config.toml
n_layer = 13
d_model = 192
n_experts = 16
experts_per_token = 3
d_expert = 80
d_shared_expert = 256
activation = "squared_relu"
moe_layers = [0, 1, 2, 3, 4, 5, 6, 7, 8, 9, 10, 11, 12]
router_score = "softmax"
normalize_top_k = false
routed_scale = 2.31
balance_loss = 0.0112
balance_bias = false
router_z_loss = 0.0001
init_std_router = 0.00807
lr_router = 0.00183
vocab_size = 32000
norm = "layernorm"
norm_eps = 1e-05
tie_embeddings = "early"
optimizer = "muon"
lr = 0.011
beta1 = 0.9
batch_tokens = 65536
seq_len = 512
train_tokens = 385100000
steps = 5877
dataset = "wikipedia_en"
Below are experts of layer 9 (counted from 0) of a mixture-of-experts language model. Rows are named router (the router's row for the expert), up (a neuron's input weights, with its number) and show model dimensions 96-191. Each number is 128 + 24 x the weight over its row's rms, rounded and kept within 0 to 255.
Before each expert's rows: "gets" lists some tokens that make up at least twice as much of what it gets as of all text. This comes from a sample of Wikipedia text that the model never trained on. Tokens count by the router's weight.

# expert 11
gets: " was", " is", " were", " are", " be", " as"
router [123 127 153 141 107 153 118 144 152 140 149 155 101 101 128  84 151 149  72 138 142 160 159 158 154 152 149 146 108 124 128  98 139 131  94  98 134 112 159 155 129 136 144 127 104 126 144 105 132 129  91 136 167 119 115 163 171 110  70 132 120 122  94 132 142 126 187 141 118 106 122 117 120 119 123 151 148 147  96 111 139 132 153 123 140 143 150 107 145 128 152 138 118 149  78 178]
up0 [125  84 145 162 147 173 157 164 150 123 114 124 137 114 122 122 135 109 125 140 105 119 109 165 120 156 109 107 126  83 128 124 117  95 133 122 126 142 183 156 123  82 123 182 119 174 102 157 138 100 124 102 102 135 112 111 188 144  86 137 115 112  98 146 133 115 148 101 142 165  91 131 106 127 104 152 144 118 146 125 151 162 107  89 145 135 116 133 197 141 124 119 107 124 167 124]
up1 [132  87 126 161 114 134 156 131 133  77 135 138 171 124  89 138 158 135 152 124 177 116 101 110  94 130  96 143 104 121 101 117 183  98 134 169 133 153 111 120 126 120 165 150 116 167 152 118 113 139 148 141 125 108 140 151 167  77 150 132 120 168 144 122 128  97 150 169 143 123 128 152 131 134 149 125 106 126 139 141  92 137 103 117 156 125 158 156 137 106 138 163 102 125 139 155]
up2 [104 150 117 164 111 148 110 167 124 111 132 163  80 135 149  93 180 118 123 128 167 105 159  98 121 129 107 125 117  61 145 170 133 124 112 152 131 113 107 121 104 118 109 120 149 173 122 139 128 112 119 124 148 141 112  92  85 198 144  95 122 154 136  97 150 147 144  90 116 152 155 147 151 114 153 175 117 149  96 139  94 126 160 134 127 140 132 132 141 117 112 171  91 106 158 165]
up3 [142 127 137 133 135  86  97 130 103  78 181 139 127 170 116  89 117 144 121 167 149  97 143 161 160 152 146 121  94 154  59 121 133 126 135  87  85 122 148 107  91  90  74 104 132 119 120 153 110 132 173 134 155 166 103 136 133 110  79 129 135 140 120 131 133 133 126 141 111 128 115 159  97 136 136 104 104 173 107 129 120  92 181 142 112 176 102 108 147  83 131 132 125 173 109 134]
up4 [143 152 120 135 170 119 111 118 155 124 167 114  99 127 142  96 157 125 109 161 139 134 198 167 125 129 144 145 148 146 150 106 126 143 120  87 130 111 137 138 162 161 129 119 135 139 128 175 104 114 114 119 144 109 123 113  97 141 113 153 141 142 112 150  93 158 153  85 140 144 110 139 123 135 144 133 122 102 147 149 114 107  86  82 134 141 134 105 140 211 132 115  93 130 125 104]
up5 [178 144 160 130 126  77 101 115  89 141 122 153  94 101 107 142 159 142 153 159 111 154  75 155 140 125 122 134 117 145 164 138 141  95 136 128 107 102 128  86 131 116 119 117 122 122 152  94 109  97  97 116 118 122 108 160 106 135 154 112  92 109 155 134 159 141 138 118 122 117 137 172 163 151 185 139 155 151 165 130 150 106  99 140 159 105  98 130 130 149 103 147 129 151 142 154]
up6 [ 96 104 121 154 187 111 126 124 103 111 114 131 115 153 116  98 164 145  95 132 153 147 144 125 144 151  55 136 150 123 170 123 118 136 111 132 159 128 110 122 103 126 153  93 106  86 112  87  64 155 119 147  94 158 143 150 142 109 154 125 128 144 151 182 128 100 105 120 124 137 109 128 111 104 130 178 117 143 165 149 156 130 126 139 145 148 121 122 150 138 119 135  64 104 128 116]
up7 [ 94 127 174  89 149 158 112 146 124 158 167 130 107 129 131 125 100 119  74 123 129 103  79 144 139 113 133 153 119 117 123 128 114 117  73 150 117 122 142 109 134 120 152 114 115 156 151 112 169 143 109 143 173  95  83  88 140 127 136 131  95 145  86  86 101 142 123 122 107 119 107 131 182 138 129 102 115 147  92 110 150 138 176 127 141 174  99 158 142 147 142  91 172 175 146 134]
up8 [125 118 134 126 103  97 125 110  80  92 179 119 134 105 129 127 117 140 109 115 107 145 156 157 130 174 130 161 160 125 129 181 124  92 101 113 163 172  90 160 131 121  95 121 128 134 146 143 154 140 121 157 152 143 163 154 151  88 128 157 113 111 133 167 106 109 101 163  79 123 130 113 108 140 105 173 142  76  98 107 118 140 149 126 155  93 120 100  93 140  78 161 128 123 106 154]
up9 [149 148 138 121 163 157 119 113 145 120 115 162 163 184 147 147 112 139  89 106 111 126 113 166 123 119 137 176 114 115 146 135 112 198 133 143 153 106 115 135 148 100 143 115  92 104 108 171 152  72  80 102 187 137  95 151 143 127 121  99 147 165  96 143 121 151 103 154 147 106  99 176 142 153 123 134 158 109 132 116 108 106 188 105 145 143 113 114 122 123 148 127 174 144 105 137]
up10 [ 82 157 155 130 158 139 171 144 131 124  69 147 118 149 135 144 121 114 126 152 112 162 130 111 147 127 103 117 129 132 139  92 140  98 118 105 119  95 134  97 106 143 118  93 147 144  94 123 122 124 117 104 172  89 123 112 135 128 138 167 145 156  94 170 117 105 156 120 131 122 130 124 173  84  96 121 138 128 150 134 145 152  97 108 133 120 140 107 133 151 130 117 167  99 159 115]
up11 [ 96 133 173 130 118 112 109 153 126 136 134 125 126 132  98 119 109 117  93 168 113 168 143 176  87 112 120 157  90 117  93 144  99 114 105 102 155 147 113 151 127 101 118 151 100 158 122 148 143 143  76 191 157 154 153 176 103 129 125 144  99 137  92 114 157 151 170 115 131 142 146 133 124 137 112 116 112 155 141 130 107 151 144 105 152 153 154  98  96 141 168 155 116 133 109 101]
up12 [148 138 137 119 146 143 152 133 142 148 123 135 128 145 145 112 170 124 132 129 157 157 139 136 116 121  88 109 159  93 175 125 142  86 132  98 110 142 110 110 126 134  90 132 108 121 143 110 143  88 122  93 171 127 124  88 113 158 142 135 107 116 161 105 163 139  83 147 165 144 199  86 128  98 139  99 108 132 135 106 157  81 102 104 124 122  94 133 153 139 108 111 112 139 155 151]
up13 [156 127 133 124 137  98 142 164 141 106 124 129 115  46 137 127 146  85 139 154 135  95  85 147  82 130 144 148  92 110 119 125 139  75 119 141 165 137 126 107 118 142 110 145 169 119 119 151 116 120 152 113 159 150 126 142 131 166 116 132 109 108 126 134 107 170 124 130  92 108 162 124 121 131 129 174  97 167 163 130  94 125 126 167 132 133 168  98 123 140 148 111  73 109  88 104]
up14 [143 144 155 123  92 125  84 112 108 154 123 104 153 109 121 149 178 162 116 112 139 150 137 130  92 104 136  95 139  91 125 129 133 136 125 138 156 116 134 145 115 101 101 115 155 174  78  63 145  76 109 152 115 150 117 115 153 123 178 159  95 160 142 122 147 152 191  69 112 154 111 118 145 122 172 120 127 145 101 114 110 126  98 125 122 153 164 125 117 130 145 165 134 152 102 144]
up15 [124 125 142 142  98 133 136 141 137 118 155 125  69 143 148 129  98 164 135 107 120 141  92 149 111 148 127 118 111  89 155 146 117 120 156 139 131 114 139 104 106 108 155 129  58 170 142 136 118 146 119 134 113 125 188 147 162 149 112 116 146 114 122  69 188 134 100 104  81 147 127 118 124 154  94 117 121 169 120 118 104 128 132 160 123  96 149 104 143 170 134 107 146 182 132 128]
up16 [155 102 173 142 134 126 137 116 154 136 131  99 173 123 137 117 162 121 128 137 153 125 107 167 109 120 140 157  80 135 118 128 146 128  94 166 150 116 151 122 146 112 147 111 121  93 112 151 139 133 110 112 150 138 109 118 130  97 143 130 125 124 136 136  91 131 121 190 100 167 164 191 121 175 107 132 119 173 114 132 155 130 132 123 145 132 132 134 165 136 113 120 136 140  86 139]
up17 [142 153 128 140 178 145 109 108 150 114  92 113 108 162 129 129 141 117 120 100  93 139 139 168 157 152 112 184 176 150 116 139 139 110 100 130 156 143 100 136 128 148 170 112 166 167 152 131 105 108 146 125 172 145 100  88  87 105 132 135 124 121 128 108 110 117 171 128 137 114 110 149 124 142 150 133 162 132 121 147 101 153 108 147 136 153 104 159 136 100 151 115  96 124 119  94]
up18 [117  95 170 128 120 139 118 109 111 162 119 104 144 153 124 116 119 111 113 117 142 127 138 160 145 160 143 100 146 163 148 130 119 147  84  87 143 169 159 139  97 141 122 165 101 125 133 108 132  94  96 111 148 124 148 128 130 175 126 160 116  82 196 118 121 147 150 125 113 139 139 173 116 128 124 125 139 101 134 108 132 154 104  63 173 140 129 141 144 145 151 100 118 135 136 130]
up19 [149 160 150 110 115 132 133 116 176 115 104 144 166 118 110  90 137 151 114  95 117 131 108 144 105 149 123  64  78 105 123 106 104 102 133 107 154 118 130 125  91 191 142 116 141 129  99 110 129 141 125  97 129 109 111 131 167 132 145 112 153 126 134  88 150 129 174 157  98 127 109 130 113 131  96 159 161 110 115 144 126 145 137 147 150  74 127 138 158 146 149  96 108 119 134 127]
up20 [ 96 129 156 140 121 137 120 134 154 110 104 177 129  85 166 117 125 132 148 172 136 153 109  72 139 117 126 115 127 128 144 124 125 107 129 133 118 129 100 139  90  82 158 123 116 170 143 130 125 147 184 114 139  98 143 133 117 116  97 121 155 180 118 139 104 167 161 122 137 150 118 139 122 133 120 159 123 126 141  90 166 117 113 125  87 141  91 129 172 154 150 185 160 160 146 111]
up21 [139 104 113 119  84  93 142 147 106 141 144 154  94 130  58 143 150 134 143 117 133 119 119  97 132 120 118 159  75 145 138 153 106 141  84  92 129 135 169 131 129 123 115 144 118 163 131 135 111 154  93 145 147 115 174 160  87  68 100 116 158 112 166 181 143  98 105 105  96 143 111 168 133 138 115 160 115 106 128  70 114 122 149  89 116 136 105 147 121 141 149 151 121 185 102 112]
up22 [ 91 119 119 111 156 132 116 162 113 102 133 141 119 137 184 114 105 180 134 153 111 108 114 122 109 117 119 188  96 136 145 157  81 134  97  90  95 112 120 134 115 119 145 117  98 151 116 138 163 123 160 111 112 166 114 109 129 133 117 110 100 174 150 107 156 168 101 118 116 125 111 119 152 129 107 111 132 170 105 134 140 118 101 107  87 127 206 171  81 126 146 153 108 125 129 142]
up23 [112 101 125 153 127 139 161 104 135 148 105 167 162 126 171 145 155 189 135 110 119  96 136 146 108 133 103 151 115 109 130 126 105 132 109  84  88 147 123 153 154 133 126 121 167 103 108 115 100 178  90 151 116 119 121  97 103 132 134 145 174 130  86 142 135 163 108 116 133 138 119 101 124 160 124 128 135 158  96 131 134 116  95 108 126  51 122 127 135  76 161 128  65 109 189 120]
up24 [108 121 137 101 106 122 132 121 128 106 120 165 116 115 149 147 154 109 115 132 128 208 150 119 129  99 110 173 144 117 150  91 166  75 112 141 141  57 127 136 114 145 116 123 107 118 136 130 125 144 102 121 141 155  90 138  95  98  83  98 156 114 111 149 115 124 166 127 111  94 133  87 135 125 178 133 116 103 166 146 126 142 111 167 106  95 118 145 137 135 103  94 139 128 117 160]
up25 [116 114 102 127 138 109 120 100 105  82 162 121 118 159  89 114 112 153 123 176 112 162 140 137 154 178 177 168 117 115 144 137 174 121 126  61 129 150 175 141 126 108 134 162 110  91 129 133 142 140 132 108  96 168 145 113 143 118 143 157 119 128 124  89 130 143 128 124 126 114 120 121 131 124 180 168 144 157 119 122  92 105 134 135 115 161 142 158 143 151  87 104 146 126  91 119]
up26 [155 153 133  99 109 119 167 138 152 162 138 124 153 105 162 114 124 112 121 137 128 187 102 148 151 154 142 143 129 117 112 129 113 129 123 127 145 128 134 149 101  82 155  91 135 123 114 130 110 129 149  93 154 111 109 134 158 138  93 132 116 138 132 114 111 127 104 119 100 121 140 161 165  97  64 125 166 128 159 129 168 131 141 164 123 139 136 155 107 134 144 122 160 142 120 126]
up27 [128 127 146 107 130 147 121 141 127 143 136 106 121 125 139 113 142 146 129 130 110 134  89 115 128 152 103  69 127 104 186  86 120 132 125 120 125 154  72 125 112 112 139 116 125 132 107 123 143 142 109 139 132 145 118 152 129 136 148 152 136 167 138 119 141 156 163 136 143  92  99 116 147 160 154 162  93 132 123 108 139 176 103 158 142 135 123 117 126  75 136 159  74 159 129 126]
up28 [114 116 135 121 118 156 177 127  93 124 153 115  91 123 146  98 142 172  87 140 164 111 148 144 148 139 125 108 132 118 160 102  92 108 108 115 144 118 137 164 129 116 142 113 105  91  78  41 115 112 128 150 126 137 111 141 139 104 178 132 153 145  86 122 144 121 114 148 115  82 112 150  89 124 163 117 146 171  93 153 115 126 104 135 121 104 129 154 138 146 129 124 133 164 157 130]
up29 [108 145 124 120  85 141 135 146 125 112 147 102 120 116 155 107 113 140 141 118 123 112 121 111 134 136 114  67 104  80 172 106 130 149 166 131 128 102 125 132 126 156 142 116 117 162 159  77 152 174 141 114 140  78 128 148 104 141 142  62 107 141 123 132 124 165 139 164 155 123 134 154 115 131 107 143 124 116 130 121 133 155 128 124 148 110 107 105 174  99 117 152 130 113 141 123]
up30 [104  97 159 165 129 131 123 102 138 161 162 132 109 109 127 141  90 106 121 127 133 130 167  83 169 125 151 171 201 136 150 116 135  96 118 116 165  99 120 158 155 106 155 122 151 103 122  89 114 108 127 174 120 111 133 156 153 154 173 123  91  94  73 123 132 120 102 158  94 147 157 131 103 122  86  84 125 119  91 117 112  96 124 103 119  98 137 144 107 129 125 158 121 161 108 105]
up31 [127 151 137 135 128 108 128 108 124 105 110 101 100 106 152 124 118 153 180 120 119 114  99 131 147 124 141 168  77  94  95 133 133 131 104 149 145  79 103 130 144 121 103 170 139 136 112 144 139 140  89  69 123 121 124  69 166 128 158 130 163 114 102 126 103 167 131  65 102 129 165 110 132 148 146 152 154  78 132 112 111 139 112 123 143 124 134 171 127 133 154 163 154 122 100 106]
up32 [122 105 160 160 123 117 141  94 173 119 108 130 164  75 143  95 144 175 140 119 117  88 129 117 115  89 122 103 139 105 137 130 102  85 134  99 111 117 145 152 122 151 111 125 169 158 130 106 117 161 198 127 129 128 105 132 124 112 134 144 135 114 134 137 127 120 146 125 160 131 130 131 151 143 140 108 141 108 120 133 113 132 126 175 138 111 104 103 121 135 144 167 142 144 105 121]
up33 [131 135 157 113 106  96 159 119 108 100  98 140 127  78 124 122 106 141  99 141 148 138 121 167 102 159 126 146 111 161 154 135 150  97 131 105 156  96 159 162 169 158 159 141 140 128 154 140 123 147 103 110  99 155  77 111 136 142 151 151 124 121 103 105 166 133 123  88  82 116 133 122 166 102 152 163 169 134 133 121 162 108 158 108 160 106 143 114  93 150 117 123 193  90  89 167]
up34 [126 128 145 135  93 145 109 127 129 152 145 161 164 158 117 102 116 118 172 127 152 126 155 155 149 170 134 139 128 140 127 184 153 110 112 113  96 161 143 108 116 186 115 148 134 102 124 102 124 121  75 109 152 101 132 127  75 154  85 158 130 122 111 143 135 141 140 127 126 105 133 131  76 147  67  99 135 109 132 136 120 128 152 114 123  94 150 168 130 131 146 135 111 117 111 168]
up35 [118 112 136 108 133 167  84 128 176 148 124 125 129 144 131 140 104 126 161 125 119 117 127 103 159 131 126 105 107 127 166 126 149 143 157 131 147 161 145 110 114 172 113  78 141 128 111 117 119 104 147  76 158 174 147 122  93  77 147 121 134 155 111 116 111  93 152 168 133 157 133 185 112 119 136 156 143 170 110 170 152 133 151  97  84 118  97 168 151 132  87 106 153 127 111 157]
up36 [106 127 164 158 134 113 123 147 153 137 143 137 170 100 144 111 122 144  99 133 102 142 131 146 111 136  90 159 118  61 134  78  94 155  74 126 147 137 144 150 177 140 124 174 157 111 129 144 132 114 129 102 117 125 135 134 168 162  99 145 127 105 162 106 111 105 131 143 109 103 139 153 166 164 156 124 147 140  93 151 109 156 127  85 141 144 151 146 153 137 111 108 121 144  82 110]
up37 [129 151 138 138 128 148 169 104 129 134 106 150 110 136  82 114 101 124 140 117 120 179 126 115 127 127 134 137  87 135 130 156 139 125 134 109 150 138 156 148 182 168 165 117 106 135  94 102 157 141 188 103 142 120 104 140 181 146 129 116 119 115 122 163 133 111 154 100 103 126 112 124 145 150 128 125 118 138 115 116 178 166 112 161 143  56 120 115  95 144  97  74 149 129 119 131]
up38 [114 121 122 140 169  46 111 103 135 129 117 117 119 156 131 135 154 131 129 105  97 135 128 129 141 136  65 140 131 115  93  93 144 178 126 157 209 123 123  94 140 110 126 117 152 142 117  97 121 125 109 125 153 103  89 117 119 168  85  81 130 147 132 146  93 151 117  83 152 137 141  76 111 144 131 126 153 109 122 157 169 152 163 130 149 155 162 125  91 116 124 112 155  94 123 139]
up39 [140  85 147 124 160 175 115 142 131 150 133 109 110 118  85 129 114 185  96 158 119 111 119 149 127 138 126 142 126 121  98 114 133  94 125 164 146 113  76 144 115 143  96 147 136 158 140 101 105 122 152 116 177 106  93 109 101 159 123 148 112 132 150 168 140 181 166 168 121 143 137 125 118 136  85 154  98 131  98 117 168 124 127 172 126 117  89 170  96 129 156 105 133  79 137 143]
up40 [130 129 137 161  97 155 144  98 181 125 176 133 133  97 108 113 111 167 110 157 113 134 160 135 134 140 130  97  97 125 134 114 151 116 102  92 155 129 164 140 131 132 105 138 147 156 111  81 173 139 103 130 129  61 125 137 114 147 172 173 137 167 169 108  97 146  94 107 148 132 173 123  89 122 101 124 120  96  90 109 119 172 152 162 109 142 166 133 113 111 150 139 112 118 156 110]
up41 [142 117 139 108  94 133 125 163 156 132 116 115 129 113 137 118 123 142 142 132 120 136  92 146 187 146 124 125 112 150 156 132 136 112 150 172 136 109 142 131 137 139  72 120 119  96 145 116 132 103 100 173 116  94 100 133 161 111 149 155  86 160 154 129 132  93 131 126 133 150 132 102 129 120 106 128 155 147 125  74 126  99 162  96 162 129 147 147 113 152  55 148 118 121 148 133]
up42 [ 89 168 119 129 149 125 127 162  88 123 114 132 110  95 127 144 131 143 174 148 146 145 133 156 166 157 132 152 116 103 132 121 105 168 149  81 144 114 132 134 128 106 109 126 137  80 119 130 138 129  98 153 131 106 150 165 118 128 125 131 110 136 111 124 104 151 132 100 108 150 177 132 126 120 147 165 135 153 157 134 117 157  81 141  41 118 121 120 104 111 149 139 107 159  79 123]
up43 [172  99 103 149 125 125 135 141  80  96 113 124 120 112 125 133 146 138 137 123 127 138 149  76 130 118 128 127  65 106 108  70 181 131 151 102 163 161  71 113 128 115 171  69 104 100 142 171 151 141 117 121 134 108 120 138 119 141 131 127 147 132 120 140 155 145 120 128 116 148 145 156 168 134 126 169 121 119 112 135 142 102 115  61 105 101 170 150 140 119 125 100 129 124 114 132]
up44 [149 120 154 160 102 113 169 121 126 139 127 152 134 124  76 123 122 127 102 109 150 101 113 128 139 177  91 110 108 117 139 108 129 121 143 118 165 152 155  57 107 132 144 108 110 164  98 107  92 113 122 135 143  74 153 143 137 140 124 133 116 169 137 164  92 132 130 119 176 119 126 143 120 124 135 110 147 165 102 141 128 117 156 133 128  79 176 154 106 153 113 113 120 126 102 126]
up45 [160 141 191 115 107 154 114 138 143 129  82 140 134  82 135 130 111  77  90 129 167 141 170 108 140 131 120 170 158 124 116 100 140 128 108 149 173 128 135 140 144 111 107 136  76 134 139 179 142 123  98 116 123 162 131 177 138 146  55 177 122 152 172 105  82 139 121 136 123 152 132 115 103 140 155 115 108 195 129 168 132  93 135 112 160 140 158 114 128 148 152 138 102 107 156 137]
up46 [133 120  90 188 170 166 148 153 132 134 145 109 131 152 124 122 147 116  89 119 136 107  79 138 115 124 110  84 104 150 136  87  92 150 153 115 142 137 175 118 114 109 134 146 127 144 154 125 103 148 143 106 106 128  88  89 153 173 138 153 127 130 110 164 160 152 107 138 162 143 175 113 151 147 122 173 122 105  97 141 155 122  78 137  42 133 133 133 141 127 163 138 123 141 134 127]
up47 [161 136 144 139 138 127 126 144 131 103 134 157 137 180  84 109 114 122 151 103 121 112  97 114  94 109 117 145 188 124 151 149  90 111 107 120 133 145 157 134 111 146 141 114 113 109  97 137  99 122  90 162 147 120 126 133 139 144 135 126 177 155 141 147 136 131 115 117 133  94  71  99 103 147 156 145 125 122 161 133  97 148 138  72  83 126 170 106 134 158 186 169 120 138 116 140]
up48 [140 126 123  91 109 144 120 142 134 174 121 127 113 156 107 107 113 129 118 119 160 149 180 102 158 114 120 122 100 123  81  94  98 133  98 119 124 146 147 153 170 172 128 107 120 111 100 138 113 138  72 140 110 144  92 106  89 133 119 125 110 140 106 141  82 135 153 117 132 109 119 152 138 112  71 173 119 157 120 111 131 111 165 172 159 141 114 140  93 137 167 154 151 122 116 139]
up49 [110 146 153 166 129 106 134 129 149  90 114 105 127 126 144 124 124 141 129 137 164 155 137 144 104 134  80 137 122 112 140  79 154  96 111 118 134 133 121 144 108 128 126 130 108 133  98 126 154  96  98  92 165 150  87 105 169 171 114 177 112 121 151  93 102 123 122 122 123 100 150 122 131 172 165 130 144 111 127 138 143 119 120 156 140 161 150 107 171 149 143 153  99 103 116 177]
up50 [153 104 180 122 144 153 134  85  81 127 134 136 115 137 131 105 122 130 135 133 152  60 119 129 110 147 141 138 156 141 122  92 111 112 113 125 194 107 115 112 126 115 105 133 118 108 151 139 166 137 152 167 150 146 141 111 133 109 138 161 127 124 150 167 146 150 157  91  99 175  76 121 170 127 121 168  84 109 138 133 117 129 143 154 119 141 135 112 101 143 134 138 102 115 154 120]
up51 [ 85  95 217 141 111 121 112 136 152  85 150 156 149 115 129 124 145 148 157 151 156 132 125 134 115 127 156 111  94 163 133 103 176 131 141  98 144 130  94  94 127 134 141 138 140 106 121 149 122 171 126 104 114 123 111 113 124  94 120 105 117 129 160 146  97 152 143 120  98 132 197 136 120 131 111 111 107 134  95 117 128 124 139 136 117 143 165 109 154 114 116 105 142 159 115 148]
up52 [140 111  97 180 135 132 111 169 121 163  81 139 109 155 103  72 141 115 130 100 129 130  60 141 155 135  73 145 133 155 142 161  93 157  98  81 168 129 150 150 126 150 118 127 124 106  99  74 105 110 102 116  83 150 128 156 149 139 149 160 166 143 112 121 135 148 143 164 107  87 119 123  78 178 137 132 129 142 116 166 104 129 163 166 159 136 145 146 115 126 112 121 143 122 123 144]
up53 [112 117 131 170 117  93 132 121 122 125 138 110 123  94  79 136 132 122  99  89 116 128 114 155 120 182  98  94 118 148 147 101  83 116 131 115 153 143 119 112 106 122 183 134 116 144  66  94 160 134  95  97 152 114 148 150 152 102 124 112  89 111  88 106 148 129 107 117 125 138 120 126 145 147 146  96 157 148 104 181 141 113 147 115 109 105 144 111 110  99 106  90 140 157 143 148]
up54 [109 132 126 153  97  90 116 120  81 106 165 135  85 102 106 131 111  99 154 129 128 143 137 149 118 151 106 100  93 118 118 133 111 124 132 111 122 102 119 102  81 111 140 123 149 137 129 148 158 166 116 149 141  95  87 131 101 119 104 121 136 146 123 153 109  61 159 165 129 126 105 116 101 140 143 133 112 166  80 132 124 149 173 134 132 118 139 113 143 104 124 101 140 171 119 133]
up55 [145 116 138 135 114 156 136 115 122 147 108 119 139 182 113 121 125 136 134 134 123 133 103 164 143 108 128 121  77 146 116 118 125 113  96 104 138 100 156 137 125 162 153 150 106 106 122 116  97 119 102 115 102  93 111 150 155  95 115 149 118 112 133 132  85 127 133 138 131 153 158 146 128 137 146 119 103 102 135  98 153 135 174  60 118 142 166 131 172  99  98 142 157 131 156 157]
up56 [167 149 110 168 112 129  84 118 107 136 134 137 130 138  80 105 162 138 164 158  91 141  93 142 142 122 154 130 130 172  90 134 130 134 115 133 107  89 132 144 140 102 107 109 134 152 107 122 119 129 160 116 135  92 139 115 119  81  92 105 108 126 143 127 158 137 113 104 153 125 108 129 138 141  92 152 131 162 128  61 124 157 129 137 138 125 143 119 151 105 152 130 151 160 143  98]
up57 [176 126 123 128 166 127 155 117 140 107 148 168 151 101 130 113 151 164 129 134 134 137 142 109  96 150 100 123 136 126 158 120 134 131 102 140 163  86 113 139 132 141 137  95  71 112 126 123 112 181 122 137 121 127 131 122 166  87 134 112  91 140 122 107 127 173 136  86 145 108 102  97 118 120 162 139  88 155 121  83 112 100 143 122 106 133 146 102 101 101 125 148 108 151 106 151]
up58 [ 91 131 161 114 116 117 137 109 152 105 140 118 110 140 108  89 153 133 121 192 116 149 127 110 101 129 137 120 109 128 138  87 129 103 122 122 125 123 138 133 109 172 123 134 125 130 108 140 146 153  78  98 163  86 144 115 126 144 151 150 146 120 124 160  81 139 137 135 137 153 104 110 179 111 136 119 110 147 134 117 167  84 148 142 124 115 136  79 113 114 111 120 162 135 120 174]
up59 [122 148  95 105 109 126 121 188 112 137 108 137 124 106  78 163 131  92 131 197 112 102 133 106 101 156 119 143 102 127 129 170 138 200 154 123 161 138 138 125  98 103 132 153 150 156 118 130 150 121 111 121 158  82 142  86 133 123 112 145 169 173 119 178 110 144 139 103 135 134 138 128 151  90 128 145 177 112  61 116 133 141 124 128 130 114 139 135 163 129 106  82 122 158  81 127]
up60 [158 125 128  68  92 184 127 133 100 134 169 154 112  84 141 135 140 147 108 181 112  99 141 127 152 129 103 140 137 110  84 125 119 141  95  91 129 131 119 170 132 126 125 130 122 101 118 161 141 122 118 110 156 128 120 115 129 127 135  92 102 136 140 121 129 130 146 144 120 135 113  88 119 108 128 106 143 129  87 139 101 119 144  81 114 119 165 136  97 151  99  99 108 150 108 125]
up61 [127 136 132 127 132 151 124 114 128 121 147 147 119 145 144 104  95 118 107  99 100  91 123 143 112 129 119  75 114 131  95  87 148 105 168 136 146 112 130 101 130 148 158 128 126 104 140 141 146 172  84 126 181 156 186 151 149  76 109 133 131 152 125 128 129 119 142  90 158 127 129 129 168 113 168 170 147 145 112  91 123 146 174 103 159 135 146 114 145 127 142  62 102 106 137 158]
up62 [132 115 147  98 141 140 128 116 112 102 134 174 137  91  80 139 116 148 151 134 154 149 143 126 132  70 177 113 113  92 195 114 173 107 103 139 119  92 100 118 128 144 144 125 142 122 149  95 122 144  94 152 106 134 140 124 139 100 102 138 107 147  99 102 156 128 130 115 126 120 151 112 114 103 113  94  93  72  94 109 130 119 133 119 132 152 104 156 111 178 104 143 125 113 141 141]
up63 [141 107 107 132 125 160  99 154 171 126  93 145 125 149 137 111 129 160 107 100 104  95 165 132  96 118 147 109  84 137 137 144 120 133 136 155 144 134 126 139 135 127 116 117 143 119  95 110 101 117 115 112 111 125 137 125 116 119 102 151 136 127 156 109 118 173 178 164 114 111 145 105 154 111 105 118 133 153 118 158 121  93 125  99 134 124  85 144 171  82 128 139  72 123 124 119]
up64 [131 117 164 129 123 133 117 133 116 103 102 120 106 139  91 123  89 136 114 138 132  89 111 108 120 146 137 152 146 163 156 111 130 120  96 105 121 141 116 112 160 134 133 124 145 147 124 136 135 125 119 139 183 113 161 155 147 165  93 133 105 130 188  94  98 130 170 198  99 125 106 132 158 120 140 146 130 137 128 156 119 141 145 175 123  73 107 137 145  93 132 115 115 194 111 132]
up65 [118 124 128 155  76 142 164 119  92  89  99 107 136 109 105 149 186 102 178 166 138 124 131 137  88 124 149 120 139 136  99 121 146 128 108  66 131 143 147 141 134 108 103 121  85  76 149 134 142 150 148 114 137 116 102 112 107 145 147 112 140  96 127 120 132 141 153 118 103 136 100 158 116  76 122 127 152 136 120  93 142 144 134 118 110 139 114 139 151 133 118 140  73 160 161 106]
up66 [126 145 169 143 109 161 123 126 129 123 186 141 146 153  94  93 129 138 105 155 137 157 147 171 104 114 139 152 153  93 130 107 108 120 147 115 137 151 171 127  94 114 134  85 121 119 125 111 128 129 138  91 128 116 136 104 123 136 113 113 167 116 111 120  97  95 133 146 119 103  87 145 134 105 126 161 111 120 119 132  77 123  77 139 109 114 138 127 116 117 143 120 110 107 105 127]
up67 [132 162 143 112 127 169 122 122 130 116 161 114 126 115 143 100  91 102 110 124 129 118 161 137 151 111 151 136  95 126 153 137 110 141 139 149 125 165 114 113 116 141 163 132 139 136 119 130 146 119  98 182 111 188 170 146 122 138 156 138 129 148 134 109 110 109 150 137  78 131 141 110 123 128 124 168  76 159 105 161 189 130 119 132 119 121 113  98  87  91 109 110 126  96 140 106]
up68 [139 118 120 154 109 177 105 125 104 111 114  98 120 126  87 100 120 124 165 116 152 150 126  76 119 113 107 124 122 116 153 111 152 124  97 153 127 153 138 150 152 135 137 105 143 133 164  94 117  90  87 133 141 168 129 123 129 167  98 150 113 160 114 126 107 107 169 131 137 149 107  83 161 173 150 144 120 138 128  96 113  89  97 121 118 136 138 116 131 127  98  99 117 148 140 116]
up69 [188 116 119 107 168  83 128 146 198 155 119 156  97 101 125 151 109 114 114  90 108 163 150 166 107 174 113 130  91  99 176 127 155 110 139 125 131 138 142 135  85 122 160  97 140 147 122 130 104 136 141 112 123 122 103 143 167 135 145 130 113 132 105 172 113  98 113 105 104 142 119 101 163 108  83 126 118 171 141 117 124 115 111  78 150 100  99 116 105 120 109  99 107 146 121 135]
up70 [111  98 133 146 109 131 163 151 152 166 135 131 160 136 146  98 157 157 129  92 152 118 164 123  91 144 130 117 109  87 156  91 144 124 141 103  81  99 127 172 124 152 117 122 169 148 141 138 120 101 151 121 117 128  82  96 171 110 120 131 140 161 156 141 167  92 161 134 117 129 154 163 144 139  58 159 163 104 101 110 154 119 118 110 103 125 154 103 141 162 123 139 124 127 111 168]
up71 [102 133 140 125 149 115 143 135 124 110 120 124 162 151 123  65  98 157 138 138 111 138 122 117 123 143 126  87 120 103 119 119 104  57 102 158 165 114 117 157 156 128 137  92 106 150 152 149 132 122 134 151 149 114 107 184  94 102 133  82 119 154  68  94 123 133 161 172 138 109 102 105 123 138 126 123 118 126 145 152 141  88 138 110 150 158 149 127 100 121 123 147 121 103 123 154]